Below are experts of layer 5 (counted from 0) of a mixture-of-experts language model. Rows are named router (the router's row for the expert), gate (a neuron's input weights, with its number), up (a neuron's input weights, with its number) and show model dimensions 0-255. Each number is 128 + 24 x the weight over its row's rms, rounded and kept within 0 to 255. Numbers have three digits each.
After each expert's rows: a language model's description of what the expert responds to. This comes from a sample of Wikipedia text that the model never trained on.

# expert 7
router:135143114130140157153145131129161143101132169178143091173139078130107167137076153141141115091140076099103128103141116123146118138144125136183072121131110140165145101131111102142134137147142100133099118134143124143120143116097153104121134130120123119134110126122144099162108116096120137160110100122118088141144151144148175136170140136144061120138119129110101141141122117150125126126102138130113089089117169151099106131122131105130124116148082115104098088120152182121074118133138115127125137114181132120102156102106164088174132077137075124098152141181151107103183123160153102146141159149137126135123121134108113111106129095092118122091106090119150089142176138160111145139134110139166160132111161107140155144146128127128193121151095156153152139104105123110133133131115088
gate1:105153153139133117121141124172101158129102124155091115134135128096134111146113122162098151101128096105107148067105146173109145161140152139138128130130053106128132134110126120153135171165121066089108122107107141137156124090107145124127105123150101160143123115143102126102149115117171138157109130089139132141116140141162144152157126142106095096129143115144129192123131099123129146144073138099139116166125089146108156128139139114154120122128125107128130156121094133123172154125099122098177112177201110100100181102134156115108105150134150123095109099104116105114109140164095164106115144149127104134106104149121128138129136179141117137131134150120098148123081118170145120143139114162095158136085108109103100132138134116078112112162147077154109128131105157145112078151112104
up1:108144118120134178077105105165141112118137128138127135181084115127108155117117150118132133167089137118108163131116118088164087150105131098110081135158137139069141099143107109131129117149097082124108144140120087111139114163184111114142109167146133079114111111089117113140092123151116136157132119127155129133146140071086123122137092159146106118106182099132110063128157108106072143102137142102119127125122117132118154159137147109135179143143150106127165145133108119119147137130180124135090132130120141118111116143080116187134170080105155105139108128080147114106148106116110126125173146126139119158132147147123130126166139102118117160115138090130101111085118162123116130154131057111105125126123129127165100117125134111108130099120119151078134134108126131172115150137115103
Description: Line-start list fragments

# expert 8
router:085117073119156180120099139139124102111082125170116119127120105124122197147095143104125126085127101095119179124141153128111150138114100152156124123095092132120095108142119114151103102118151104157108126150129161131108094100077186131109121146130119153128106136102102122147101119132111107168127105089126128136141102139157153150143150097079089119134121113122158143128118154156109094165118090121157108104110161125092083146113124109147091145136146106108088112137148133098107129074126119144062088119168118142125118089104164127142139111130118103101154102141146120126129129127143127124137176159130137114137098133069085114138148105100125112135115111110166096101159151120158112152100104137141139108121137125161169135128135115076166122100122150140121126131106128076148116129076097
gate0:109127111115132124121109144163102154098123114139165157130139094153099151143122107139098139148095077101105145087135115122107114147105123085131150101093158150117111111135118173102104085129146131099077149115131087096127110094144132138124113113142150116142095113129106152096116143181095094114119123161157156112113105102177114139094123146176165071190116154082127137132128154135151110142134143086135112083082126094155121134120161138108133142140151127143144146100110129096126164158118142151129134172157104068141128127140128152153126130098109103126144164105083092131127113134084112111065141130151136097114117149113109150147110107158123132167158101103136135089128125126110140099157122109188177138151116132117143113126167135137127107160144142131124170150152125164097117147114159
up0:141122113057126163135089134149126129132133107121077140124097095108092114125111135146149138174170114113120106100107138115125107111106122119106146134111118122188078143138107117124150152140140073128118103077137154135164154133138117136150116138121118116126123123130160137142157127101152093131108124121154140088159110102125099143164122128151134115098136098117139155145110125116120133113131126185088141175087109134155104144125127125153184108128115107163108141131123147162129135155144126130097136102167075138130083131160088151140145113165147112109117159095143116097133139091120153086090109108114132132150131139131177147106147126080156109114165157153197137129131150152127136072150132110117122118109119162152077066147129140105159130148115136152129133135112102138157129192122180
Description: Capitalized name starts

# expert 12
router:091125113100143150110109130167149135102140119165146134143153136135109117116128129086136149107130120093106095114134119106123119106131126157178118138082107143151089084125108157173098105115163083133099114140121180126108139115087175126130140157143095119128116140145140120170118136119113130126103115116121125152105141169142152136120138093158099113137043117132094110152124125152100130136122121115123107099145164104133110158146159102095116114166141119125127137101127174076099119136107137152123139120159135157091128135104170101131141094121089119131122152167121081114121116129154113114125166153117114117161172159138120132096164138108150158138083145144143142153162179163141147137133131139165165087110124134118142118147125125122182111094191137124182152101093140158178105098124101
gate1:073116119111168091139144140118150112151087123159133101117116131079127136156113152151115147081160111130101151125122115103117178112150165135134104144085135104172129147108160133125123106158101145118116134091165108139143184149149128130097187119150130141124122096151134167147109103132118137143149148154130138113184145127141143211121174121098138138095153135094131179138127115093117124128150123099107111127127153122131142113119144104119087149117124140116098105119114155139149156139146105129098136114093148115130102108130122144116117094091143127131126158134147059101146108119102094122158187142086108092157063114159120137103096082109124173134097145181144124120112160166139103133124123140130140114118114118108118123162133101145169099172158126132112159141114145128106148116134153
up1:083120152148116155143163121144146160118120114087161103088129146159082190079134139119154077116176117154124111091135108138125099134181125136159149089122130120138157144138092117101130100154138156122133102136158116175108150098112182129156108153127091122102155101117065156110127123133154122143189140106141110109159125140111154124130136131141132145113138131122133159117102158131133106108094141138144088155151120137092110139109112106153160142132164106166143171157123122110176113154115133097138139109101112123113122170138128100155181128141136137125110116136119152097124103172117130073133089112126164083139131169131160105116177127137169076153113120102091111137118125134108122159121127136141132120122144108083155123180164169130112129139153142125112119163112139144137122100146147
Description: Capitals and scripts

# expert 21
router:117148144138149162137132147165114108119096141165109112160162099157153155114102117138147124068130098151095153141154164134136101147176125111161116126109118149135087098142142115148096135125101098154120096120104149158110115072104153119112105174140104066136126120127133112121162131126103114129134093109097107128137116148122174148108156116123087085098115113123122103102113141164153080127094145117110123102132137143089078100138127121138123104138074129078109117126104132110101108136164160142105083123139123091110144090115127099139141117106133121097141150144139100100157108161163123121130173132112127184151120116119079123122140107100139134080096135126153098134145170148086150085138126129202136112092133160100133158120095087138130127117133153154116110127092128111149121119091116
gate0:158116120145133097145175103153115129165129172135112137137122118114137154164170117135105166142120115144151087150078136149107133125153095102134154144113144127144114097106060119148093126149139137101100103120159159125144121119116177151109141169098112114124106115142104159109131131103145117126143139143119104119098118135167112133088108063098153111119110101074147152132114061130128139155193131117108145160153124144115135121141140133184152117136144142095147147143109141114122115121098109146143105099113179132154152164127132141135114130112128153177154118115100127138149119113128179152125091111105103185123086127154154143125186089136120083092145081113116076158124161127094158112147121133128146114133147087124129105146091103148089085126121146152129137114139116093122101113114127
up0:090088127166152149160150099126129127144089128153124148158137107120131109140143141142097112147146139134092106105141124153127162132135141118106158145139176134113114077160096113152098134141117165143121129132099110160135133131120120123118122124151135151088114117090074114076133141147136098145119156151130125094128128106109129158113146141109156118069112133142063152114175143136115142135123115162141136109169132137129102090096104126137117099135160108130109118132131116113123102062117164135126138137107174118113083121142147146081107139161122132173132183119089140135161175112158164132124108104105157178096117139166061127151144137112186113143122116134150111169130165145114147148134087103107131118167128176112106163141104115150092128157137143085120132129148142090130134151106175
Description: Verb stems before suffixes

# expert 11
router:105125129135170147166133124152133079063138097130119104143145137085105143124107149127148091111120108087097150127171115166143133102134118156141093127088125132147135106160090106145116129127149083123123092124149155122088094084140139144126138114148109086125130091103109084186115129106090128152108112122112135158145137137131153152106114132135083110132146092106124129142114141163077088133128157105124101109140152151099134116126169154129103146106090137128066130122171131096082106119121138091091132083162121149090136104107155090143101125161147150122161155132112093138131127152180152114111148125110126152125100170083127123104111090110138164120104129089167153125153156140129126132151148129153148133145131134135147139164131127129122101123132147172155116113081090117182133116104114
gate1:106127136130098140129142097132159127100161185137158137139173179146134119134083102132120121107105114127096162119127136081115121116109133181156117140125158141166154135118132092095114110140106193122158161106161126130117109112087127107064124126095104111124155174115128115142096117119114140155078148092117138108142166138122150156114167144130104191141142151122120107142156108175121149174101125112148146173133114135121088145149156150121120140111110128115121149104115159137102086141131124091086099092143121135124093169098078139144118115127130074095128133103077102149116154105139116120104120119118138142102141129083111127124123165119139102147118101120190123109098121107079082141148124154147137151084121094103138117128146132147124097146086099132141098139117122136111156138131140
up1:104129118115157142113151122139130119104122165147141147117127147114149158180120127167136112109116112153158130118156103157122123110117108127131123126095157103180124172112098098141117148099140146126089130146122100144160150094166124102080148156099134136185076163098101096143156137155119111148149096102140159112093115091155130104094139143111138135169130159088135106113126089125124112129099150128117130136116123118098123086138127129101109135153091127089091132132135137125159135077136131097079157115123175135117164152084120111096168098141135126133117149098109133093091106156156126108123123103133093164144138135115148159123144120170130116108122147105131071132127149156114131153094120128138107138113159125116158138166176172112158119105097145055125150188142151077147122140097125
Description: Articles and determiners

# expert 4
router:082138115113121114113129154158134116090110102154095152140135105141098144150117145085138085126108117113131087139146117138137132129142133144168092128104144138119122136100078122104135120149130095140127105162140160111099138098095196149150170170139125108079101116108132096171147142133134146160121126071125113126140145156193137173106128088144121090145062102112093127164142127159123132127128123135113094129158143117113087117135179113140138107136128136111098130131132160130123120119124129140110127127201142109134154131131200127173107117144114117124144114132141071129135098118126117110157146132094119144136136130123105142100154118090158113138130117094171119147175173127075168070113138162140152129145119109142139139162134121144132119127123142143161144119090130070154115122118093
gate4:164127146143142107132166117145154129111125062134094136108131125086119144143119103090115122147087146120144114168086110160148158105133145153128140176143122170141156135093128093122121116132156144162136077158118087140119121088120100120164134155136063125134108146129104166104125099120130109134142066172163114141105145136131132116134150101081133125098109119137119114157171147113107076099117118152087126157167131175118107112137121194141141139131149128148119117116142127123118094108152129158101119158099143138090137132161122173154117144097148128133132140152128102126186126135115159116157155145149148119131153141122074144136111109187083119108105096139118150129146128149079163114154133112128102122111119091137107117101108177130105122111104164094137119174137141137103107146159116
up4:153144112158117156105106148109138092131149116097110184095143144118145112131139104113126133108075119123118117113133164098108101147166161126093144136152137090122142092108099113143076086143111148121088086129128159164120145155138117137091103119104104113093140089097125111173098130113138101139144144133122130141138142145135130120126115129114135161074137126142151135137116164133137113069145121142153085134153159129202180138096182094149102122124170144159109101130105151140143130128105121127103142113143123084130141122135115147184130151126146112105112094125087101152093089134120175099113164140120122128095150131118096093161160139158116115156140104092116167120134110094099076141112146123131142148114095134174161124147111169160134158159116127141114137104106120089152139166146115
Description: Standalone small numbers

# expert 0
router:113114139145134167152115146153127094093109111140153085115161092138117145140107152084154074133087100137147153109147113122150107148140127113167112102094141095138100145124097142173102096127106089193108164146124143137115135087077139113117168172139115127097129101086130110148129135119109092150089108113134115130156122152123141139154142144120119116138095096084094131160137125116105123132155144082130115120132184157121089165096127076123093099168129135147099159135154120146104098119113071124146088075152117135080153113133162114138150103095137140092132166142121112130157086115139122161107159148154162138119124123115109137115152128098136159137110122139147142130136137122085171108121112124156141096135124124137120152180126127126166137126133141153152170121101123122182100132106114
gate2:129154120136101096118130155145139120126147096162128178143144113108081160123151092119073134126144178150140124135162107134148134095114098135155102168133088079145120100131152110160086145170157142166134157131117166153127114119101118116158101103160095124124118123134088089084126105127142107128099107103164148140151157140132106109104115142144156125156094146109121143126100103148128111153148159120157128159165157104124130134116134143144090162108140153114148116097153133105116134110155151110127111143127127121088145119107151157103116137120099179114069121121102125103096117131123108166110079107151105127084102089102104125136155151159105170121193115166140104148126148099109128159099110157099122127099134136096125129136178137157083141175170109131107104159167120123139115160111116
up2:096147160161124123134143083154101127106138140122138132173126122135100135138149091141104113159150150123080189143071130186141120101104129141167116131084142088174161117148160112115126134152150125148089106127162139142164092131143154091075107075088140112157120128112071094120084131171091113139114131145099128112104089105130136136116119152169078123148102139106137102136099122159153129088129168121146096133150137152129117146137131107102168127083116141139144087110106122147109146101106130131144159108120142113127133101057134129128187120159125141082127118131102142124122143131106103126174129128107132113138147113090109142128120150130174152138128134145137174128117129154081138098107145117123136131163116130071124124119133131115154172122116129136143116144171134117141103160148119
Description: Sentence and cell ends

# expert 19
router:088142131110181167180119137155151115105112107146134108122155097109073149167129140115154100087167117089125137133138138120164114148100107148137114109081148112144163133137089158115129136121123089141098095150128097151098139082075126141154110142160114110131146115102150072128154129078132107163104128105089112140162132106135134169135157116111120119112064114118119100094121154151128114143122146098134110088159162110072098142125169096119087144128144111100140138120150149097076104090141109112126157122163144120116141090091157093165094107127135125084143144131148131120148103147128117141110133159106116126129112133098118132160117074130124147148110126114137102167168126125145158095117122166139138167151152133113124127165091143089168122130156145129167138119126108125134159106125125
gate2:083122115114103150168134153134147115132113139136130127148127117122118123150125095082122109145120138166114145127143160102101151125128087124149135099136121097059124115133102157107133132112128088130167088093125126136163090135131124141113141115093127128168132130140168107108117157106136154127158144143111085134110120146152141141144098138154178104142109128130098155122092135143137078098143161149092112059061157103132158112113113102160126154119131078065139176111163088163104120127135130179151149160124118088131129102115152127127089155093129118142131131175105117133124153097144132077111140145115158128110151096095091075149118097173124163126125148126106139126109116139141151112151158154096107162131153129115157117155140108156152133122144156085116095124121117112111144128130074
up2:107100106136143143136141169146126124158131149141156099143152128139140166138130058086116125131115133165156150130118114127134160126101102140131122135145105097081118150152112160083142154107152076125157059151127134125170117140149101129111114086131125140172164129117101135117111183114094134143122146173096101151098132141141126121105103132166138117162132143137081167163097158115140116110134140130117122096093138107165175093107146115157119179104102098073139152088160093146098086136125139146091162102137139109133147132102140122100117134113142102147103128168106157106138136136163111119118155144140178140126187071136120135137100102135100160077108161143153126137119118145132152095146184155103136165138140122131149110137153117142157141120145150124118128129119122103106126131153105
Description: Commas and prepositions

# expert 29
router:113151155130131177135127137137118150084095130169153116126143113125106164159151124120150083119094121106086094123127138159144128143134128167168115148130147112117116080114117099126078083128139092141112140108110128132137146092113165093155104145145131127130133149125092130173145119114114153123121129065136100130149123178142159197116140136119102110092107110118110097124094122169135111138095127158127106102149137125115113120111132093136093137119111110101099156134153136091097127091085162104110099087146150143122163081106150126129142106069105115135165114183142092115146097131155103139129138124118117141119122145095108087103120125127147144129122112101139101180164158151097115102157100169163175132153111110115151155146109122115138100150142165147162120123090153095143159098117094
gate2:101181139124104167139152106077092113107140122112111145136138075085178122136119146141149128113095112148154153148118109109091161172086102131142120157153110145097116120136138117119131079116094161122144108104160092110116110102099130159127114171136099108095134163138104103148144147115087138140086139124114086126117092171151125125163136121147156131112081087116121114149097106146136140181186119123150143159143154164118138157120123146159105083151139139110177164122124133142146126116118093106108113114113116154156085097095166132128180107136117132148130136132141090108169089134091173140144103116156144123114122117132137152154130110113091129090169138132148103135119134168095116106134128154130112110139092127159091138136143174144108157120159112126143093118158126138169094126129128
up2:092091113138126103098169106130117114125130102113118126144151148128135157152146126094108157095122149106109089080095116076087083084118172096138135101137159076114108130101131146117144175112129142149139139158116100139117141112136151126138084153099138137085108121134143142109148123124133149129095127148156140106130163108116162133141142156113134159144089144115117115123117119139138133115094097106167155125166153124131147141164116118090120080151151176127155111108157153155115094133143109148120119118131103104161083155112112151150123137181139099147113099106138110107141178109153100144123104119141118116128110161154118134065126143134143164122135107108122164108140105156111125157133042130099125149123158129111125151150061112127136139110171144166115146186101164111103107101098125
Description: Initial capital letters

# expert 9
router:130112103103155126133109167161136088116159137174095105161137073120088135149082150113150123080136127093115136134139132139125105153159098110146086112130120126176110130142116109160095115129114094129092136144123162164120159104117157119144152123155106147145141116109128134153137155102128109111146081120135112162133158176153150122138141114123056110124119082122126134132127142135129137121116131117139085103113142132094093106094131063118063100156101106062119097158163139101105125096150140130113143121156120136114133118144178110153110124094137117138137121173129087129146133131133158097136157140112097114180134126115135132112133139144139151082092129110138127128152172162131170118149147159162122108127153125134176113158112120111140089140135158122170124155086100141176125116113088
gate1:112137130112122142098149126120102119131127120142127125121091175079181124151106148155091116122176137116131134111120158178118111103098117121117132113119144156106175121107141108155096072137124128112151149104119109140100119130142146104171135110153140103110143070151110113122116182105077128140078098109134103140115103134103149144082123155110122133131104132113125126166179085115133111107166107102103126143177137075118129139134123140123103137134173132091141148122148097150125128122160079137125108147138152079120154171125097169099120119169149112123159175109114138133155093089159093122132148113149144083194116103104146123160133176139127117112150106152107146173141147118125150105120083192113121136151104142142127166117146148149130095098116112138142139121116105114104133119147144
up1:101168108136108119115161153098173166098122117138126106108078136163147122143195137125116103140100153142125129118117142125146107146145141101143078108155131149160122107080104088168138141088122127182135127141141135114128117132042134105135142096119153151138137106126111138105135111135135104134117144163169118117158149151166112110128115150106107111146090133107103137139189123134133106102149130122170126102132101112138135152154117113116129135116138115153127115140120098111138145113142104093136107148161162085110164162110129094144145136077115170137099099140151132129118158090121149131096143082122135122155142140094146111180142143132089117106143129134131168108168108113121138145147096134117112144082128150126162145094141111111085163145149065168087103119149108150127188096126099
Description: Foreign name fragments

# expert 23
router:139136113125126135145131136138134104079110130175094131107116108160112113112079166120141134068115116095112120171161153105110104150124096146144107112120130140112139124128126148161106112128129118136084123126149146144117148068093152150132126133127116108112145108114129127126132140122095115172156137105159100147152096157160172158137149115101110108164133059098073129113179132160134121133100143155123134117115117119110121163113136120153105108122107136127076134123162156105108128089172126136135109106147116109132181136111144071151136111111098140112115123156108096149123083152178105139062198143130124113106130133134090129100113079099140128104081145115174137147134149152100110122127143159147140108110129128172117118135131125096155109086157149173132143116121117125121143124079082
gate0:150145135132119103112135134118129093130120126152148147155168169140153133156124104158131125134084179144069151125158131108112150108125118103121142132143119133134153122163104113122101135153078116128135088138141161124154175143127142109145134167132114127158132142127166123115152120157159091097135153112088092057128147151139118127172088137163109104146107106144126131149097163123113124136110150102165138134148174174116085144108057124114145120097089173166131120104127110119119150156160177124147124111078119139090212120100117151128127160121115150176146132103107140139134161085146141127096143141104123107145160099106144114146105139119114132156135154102158132112145134099117157139130155124130111131151157127145143087153108143134157133092131146147160143099088186122121146141122145
up0:105139120130118137119128116124080136103188134150153095087099125088139119132170102092092126102117106116160129166149125154103138131127123167094110139117132118134149133127095124108140181087139114151168143131172161127159135132089133165152133126104157150137159099176189135148069151143132151160123102149075118175132138095119105132168144136128151118158150141106124115108141073092162152132102130090113115093133068105139162107162111160146098057148157073100120101153124124133096158112098111095131106117151139101091131118133120142165139100123147126119123120133112137114135148171102140125156138133116124132127106133104125115133111105114142127112087128146127144140149123105142112146142068101122148154116144130102142118078105141139139150097123148093147140137121075148147132107128154
Description: Personal names, roles

# expert 3
router:113108149115146152131140141147138134086125110164144147121105142098143152136129118123150139093120139114119143139158135109172116150137133135145141144081118116139121117111077106125098103146164091135079123143101149124115095110127162124127153134173139137090161119119132073130138163114104132194097095103145099173144162144132156157093118104107109144134102086084115156127130160159091077153150172073144152086185140106083144127122177104137123089151113101129091130123163128114097101109149103172116118151125150117120153124085154103122134109124123148161138117136122096126112122157166122136122171150141117132129145143069094125125155112125157136106113105115151141166136179116113122099142145156166123121157120153118153174152146115129130072141112151138141164164100138116141144122122107
gate0:099126128114144093111138142138145133099117116093126143127109159093172092146147162138045159135072167105124133124139081145136121120097132142148164149151160118194154135071096119137134116106132106132110119095116105144159133122109144147117126128117121136112133138140136065095146112131120156161112134151136132110113149141150062132165113182145141127088160155131139139130121094138109105095133126108130134074107116158107123093108149150154132116108125086083137111169119138121093116140104123185072140140137135109088157122122148113150103125133079124152122104119128101134121154128162127113139076147153133186141088141149156169089142114144135150126111109117168147118097140103150142131108109149122145099145148120128108124131068119102167146142138130108091158134111127142122133156126102
up0:115125162141144109160159106145156153120125136138135122149142090078125153161134125123135144146120125117126161131168147162143115138109140171167087160135118094121134166090115151162149080098117111146125148088142097130127101118134159167146133116121120125115089117117129108094173145141104095130113134191139045139136144159118109085141138170172165068109153109145109137120167101131104144154143164145102139110150129086142180123130095106173126106111143085138105102121141145158157132090132110149090130170111122147106171129122115175125135117165128111148098168127122114148147152130160120126101069115142120105117119133114122125128116139124148142115101135131161147105125107167135109132137117093100107119122157101129118127136115122162168118079121151112066104148119135132101142117125175
Description: Noun and adjective suffixes

# expert 5
router:118152103128158156114128142143114137086143121171113136163112083088113166103112140109139120088125105111097149120138163165107140147152100130171136132104111132171160090135090151112127086126159115150095121119143136112126131095098178143124134167126121115102109117106135133191147107122130131137097133088119126144154145184134133135133151148143100093151107112098125112146115120145129114153156111130148143104081139163100098119141141137164134121159105130100165122176127162106098091133131122168093093151149110155134121112087179100131119087127099090153139136116141112149157130105142103087110138147129137125119115143117089126068106068104129135139071093158152088148167145144093164106151112165133164116129121106105141102124135140112153129155127142148129113138126103120180125100080111
gate1:101158133137155141085111144168120126083156110179145109123136118138104174165127122135100156095135139138151157149126151134106136118131101128116130124187110138166146109170124145108151108152141071115081142134148149091147133101177147105104132128102141161084116070140136109146135129115108117137135132144091128137138154143134139130113134104086144158107111096114146120126141132128147154103165170145119130127171098126148195145120151151198162165167146126151147093130161125136146115118141139145131131173111125105125124110128138117161156122136151113150118114137125099133134177123121164135145103089115132124118133139133110115094094139125134166198122124163104141141129164119124196138132105136117082089161097126120123127150108148181165113147107119153137065137093108102154124149125129
up1:136114144142132138126114125172152143142121129115081142133120154182116160160157103132172072138082142124137153142114158157123105151127128142130126150113101118166126106133124107121151110151103131129131111081178123138153122139138096116114158147137151142139119100158126134127155118089099153138133110096122084179068115102109148109126110133123105152117088115121140065149114086123127110168121162088172146163131145135083134140119136172120126123108163109171129118139068151121128078125098132137164101116127126155123124136158140122099154109111123135143146102118153113151128109132148100088125180153125159118110142100119144132146125106142131129093156154147115146129124154084126079132149094135140092159117135157154127157115179120197153112084097173117126101142142099133166121118129075
Description: Mid-word syllable pieces

# expert 27
router:127133129133136129158134153143132101102088106168115109136130089080127128123123157115114133114117130100103112159134152124142134112122123150150105093097114141102129120134114105140107127149107090136117123121121165154113190106125144110153112170132104134093117153143138122201164131121107116156103134111126132139179113164122160152124171125122101094170116130089088095122138180149129081144133115143155120086112130134099093115085158091139096085154113088145107155135105159114111131143132088144118118160163152153108155128106144131162124111104134115083132170169135127119176148121164100081145161112116145103147096172135097113123113121123133130160109107099126106158148165146094167123116175150135176135129103123144145150094125096076137133148184120137160123105095110100154156128111121
gate1:092150118118155107109116143132120121170099124147168127106148178119113180159143117139154138117085115156157137146118155086149121145131131177119139144125135126129127119168126092165153124126185078128126122139151108118155204160145095111094115117135134128087087155107142185137114124077134165129126162135118148124134117133118162131105129146137099120138108107112116134139162139168141100120189141152095125122123115122091163127148165145131109096146134140102144118152135105123139152145112152128151140161147107084129136132142136110134116095089174088150123171089157144137135144098127138112132135153110140165144150186092134141114141142149122151157155100153109159128192105175122145144120133132100156163173141119137155133100137139144161133135139132162136153086113154125144137065122100
up1:115083137163134098117101125124116127121108140135128143105124145103121169117121141071127141083136102114123152090156104124163142098131106101140136139103136163131138109103109153150148125096167114101153134115101090165096149158160133131164104143139139122118115166103149098152102144132158156114154156083143137121100082153129110137114105142137139111110163120083149088096090130128109145149138132165113121150131107106157148164116155131118134177085126121154098120131147144113110140106112118065157082112163151121176134104167122110109087158112154140096131143130123143133131131101136130142138099117119153092134123092177121105160162143115140205115145116088128139098130160101147150105132161170063142154145135103128185160083108133089132111130150109139143144116093132127132141170115151
Description: Early name syllables

# expert 24
router:120120112114177165113111175207111126072132115169122117129124112153130125138114139090135162098110117115135157132150122132099081148130125125170115125122152131128155135146107130145070101127141104129103120153143145099111119105102144149136170131183101121095132099134141079131128132079099139168094104137152115181152133165194124121130133122099098122134086092115129145096107138126116099118135144105134158102120114110105137105114151133102136097151097144129130134110138173116122081093147092139141118131175098123110178116144149108156107122129146105140138113139124095126120099126138123154122183166140108099132117164105060137136143102118113134095062094111142110133172145119118149119124143171138120119123150143151151123153121116150157110116122179166155135112110127128150093141097108
gate1:158121131133137133157127131132161103077135127156134158143127127136153112138138152123134144121140139140099084114138116120144097170128140123135156140115112155106111098125110118115155086123179108138098146136150128139135153133133142164141158143125157142118133136141103126099169128129080129147106132098140101164136123130112155116133157137131178142107092192102121128144153152143129142114163165090145153129089119150143087105094154127109125097113129132139142134127126087098104091155131115100107162148123164120120140145107087109120117107132128050142076103115136124103116156144078123116104114114142196127186139165161096118161102110088132130107172139124106123149154129075114159117123102122073133163121115079094091166136142132161128134133097109141068150137132093124070136094123141
up1:159094116112145108099113141138124173142143146139137115104101145178124076135134133145130157133183136115116124114091114126140164113131123132118130162121139108089133168145125113125071166124110101149098119137142098125128164131106143105188115093089160105137127150092122143132113112146135111134153160101119116156145152114130159151144142101146104087108132135158118151093122161156147149165171123110150100134136164120113114181165135146135097105140126143166108133105158117170132090115137108129126132090108119152073160132132072130119156104102104122166121110146129098130097126152135136157123079085111148133155086111125194107124127142113108142160148137164135099157076127127145093146143132163077132178115118131091130083122102140101166113146124133137146169133140138137125107142095172
Description: Surname endings

# expert 16
router:120150167133154143154129136133114151132121123148096142152132113124111160121106126110147087068133107096131117157145107124163098155112111140149102148112133114138091075138132102129117104125123087183131126131142150112095151113123172180143148194180134129126114125154113101180122124119091141169140139079116146158140130136170139179145143106107107113143087123105131133135102126170125105107106130117121119096157142130115072096122151109101087136102136106107124138144117182147116111124136088122141101085133110122109160122112139124117085133106119118114109141134143112149175113112144097086106147153110130131139123147118126165138115132134113153092124107100146120151120169142112134113114156185137166077135125156111140147160103133100154117119108159186180136153089121120157134134111053
gate2:116107120143123113128131126131171111097134133143167135136100055112136084093116151155149119116128121102143133155109104123140162136103137170113073116114141105069140153100124150128161112119136153162108125077116177142120146139175125098141139136132081112146103100171187170110129165114098139137157097169150158085136080142123140181127146127148129100127153144076091116114185120087115147104123085133177105118154095156117178112123141098082098129146120151107104147108111119120127125121096133139151137113108129112142143152142138139128112126163158140105123142171145101164140120132156127120108150132083104111159090120103126127134150114118139135161144127152112154148130115134092128174123127084121136160144121106113139090126110110151128130154147125141170138151113158087126116128156168
up2:120118132170128093166144160135138127155120154143089123155128129119136129145139130108136151095139143099135095099132106128138123111105134144149128108121149094067131157115110133164131115142140154163126116101119138174092123151165102098127109138141086127114158135090133167164170116152108137106078084160120156101107129129109156160149120127144143129168140137060121114144116127115101127147112149120148173103090134139179129095133091123119085075121109115144125138109140118111135110144111116162142122101122114130146146139156136088154125145162110124088116125116175159136156160124153106090102117135123154140139093113134077140147146146147149182098128136143102142111081139136108111164165181051148116098143099159166142129146095163130180145110128154108150102139164113137135167106144123
Description: Spaces before numbers

# expert 14
router:123108121134138129162102141173143131113132129172135132168139092136062156134116105149113097094091099116108106125161151124165116132175117153159135134095124114128106153126095094152109119168135117133103124109114167103125142069123168149117134140118113106151142136108125062134110131120108121166137110071111153143128130153192135139164107115102133102106099131106116140114093139137107126138130135128093103084120116139113088119095142117133109076128103127122109128129145159115104131138150091130125097113144147150132167109101144074105104119141108114116160166146125101152171109143161116150113180132121106132104140160118101163141105121097143143129105126122148092139125175113121150110141125147136192063130156134085132095162135127141119103169173146114169126124079127130152117121089097
gate4:131127140121120123149131142126134091145155089125121179075112107050098147140144131127149155104160148131094081157109104118136117106075106133100171122116058131081136104103148110124138127121148129119118198126118126130124147122115190123151092144133136146157118120166126099162152103135095170124093139117116149175163151117163068109084144132132137146135117172127145134104127127135098134141119107116114112111139147112138106129117114143109117102118122124136099118115133136165145121142133118120142073115145108158142157108117114135085126111126109105101116111139165160127128134102136134103118079173104146160156112135124050124125080131175133130126123104148115157101157107113113117128102130133123186136145176155115123138162135148113118135123074092111112156116152135107124095092132127
up4:119162134153142123109102121146121144084177085116119112123161115119155137160145135102131108139123142103135155149166168098131123115155161135148126087120124121121110120145085151172068105101150190096122070104095109154149155107113112102155114106148101142113121141104117112078110114125095093110112113142103099126133110121091122160112117111152157142137124134146167169146147107152119137124109131181142128135126117128159153144169185144161119096118162130111066160127160154143113119122107140113080080113138104132132132132155092166102156153124148144109088119145190132149133111133128125123102127160137095108105133140133133108139159134110155129115131124133126099129133178132120121148106150106124146130110153131105162121113167173137151097184075089156121110124135101190124122119133111
Description: Years and parentheses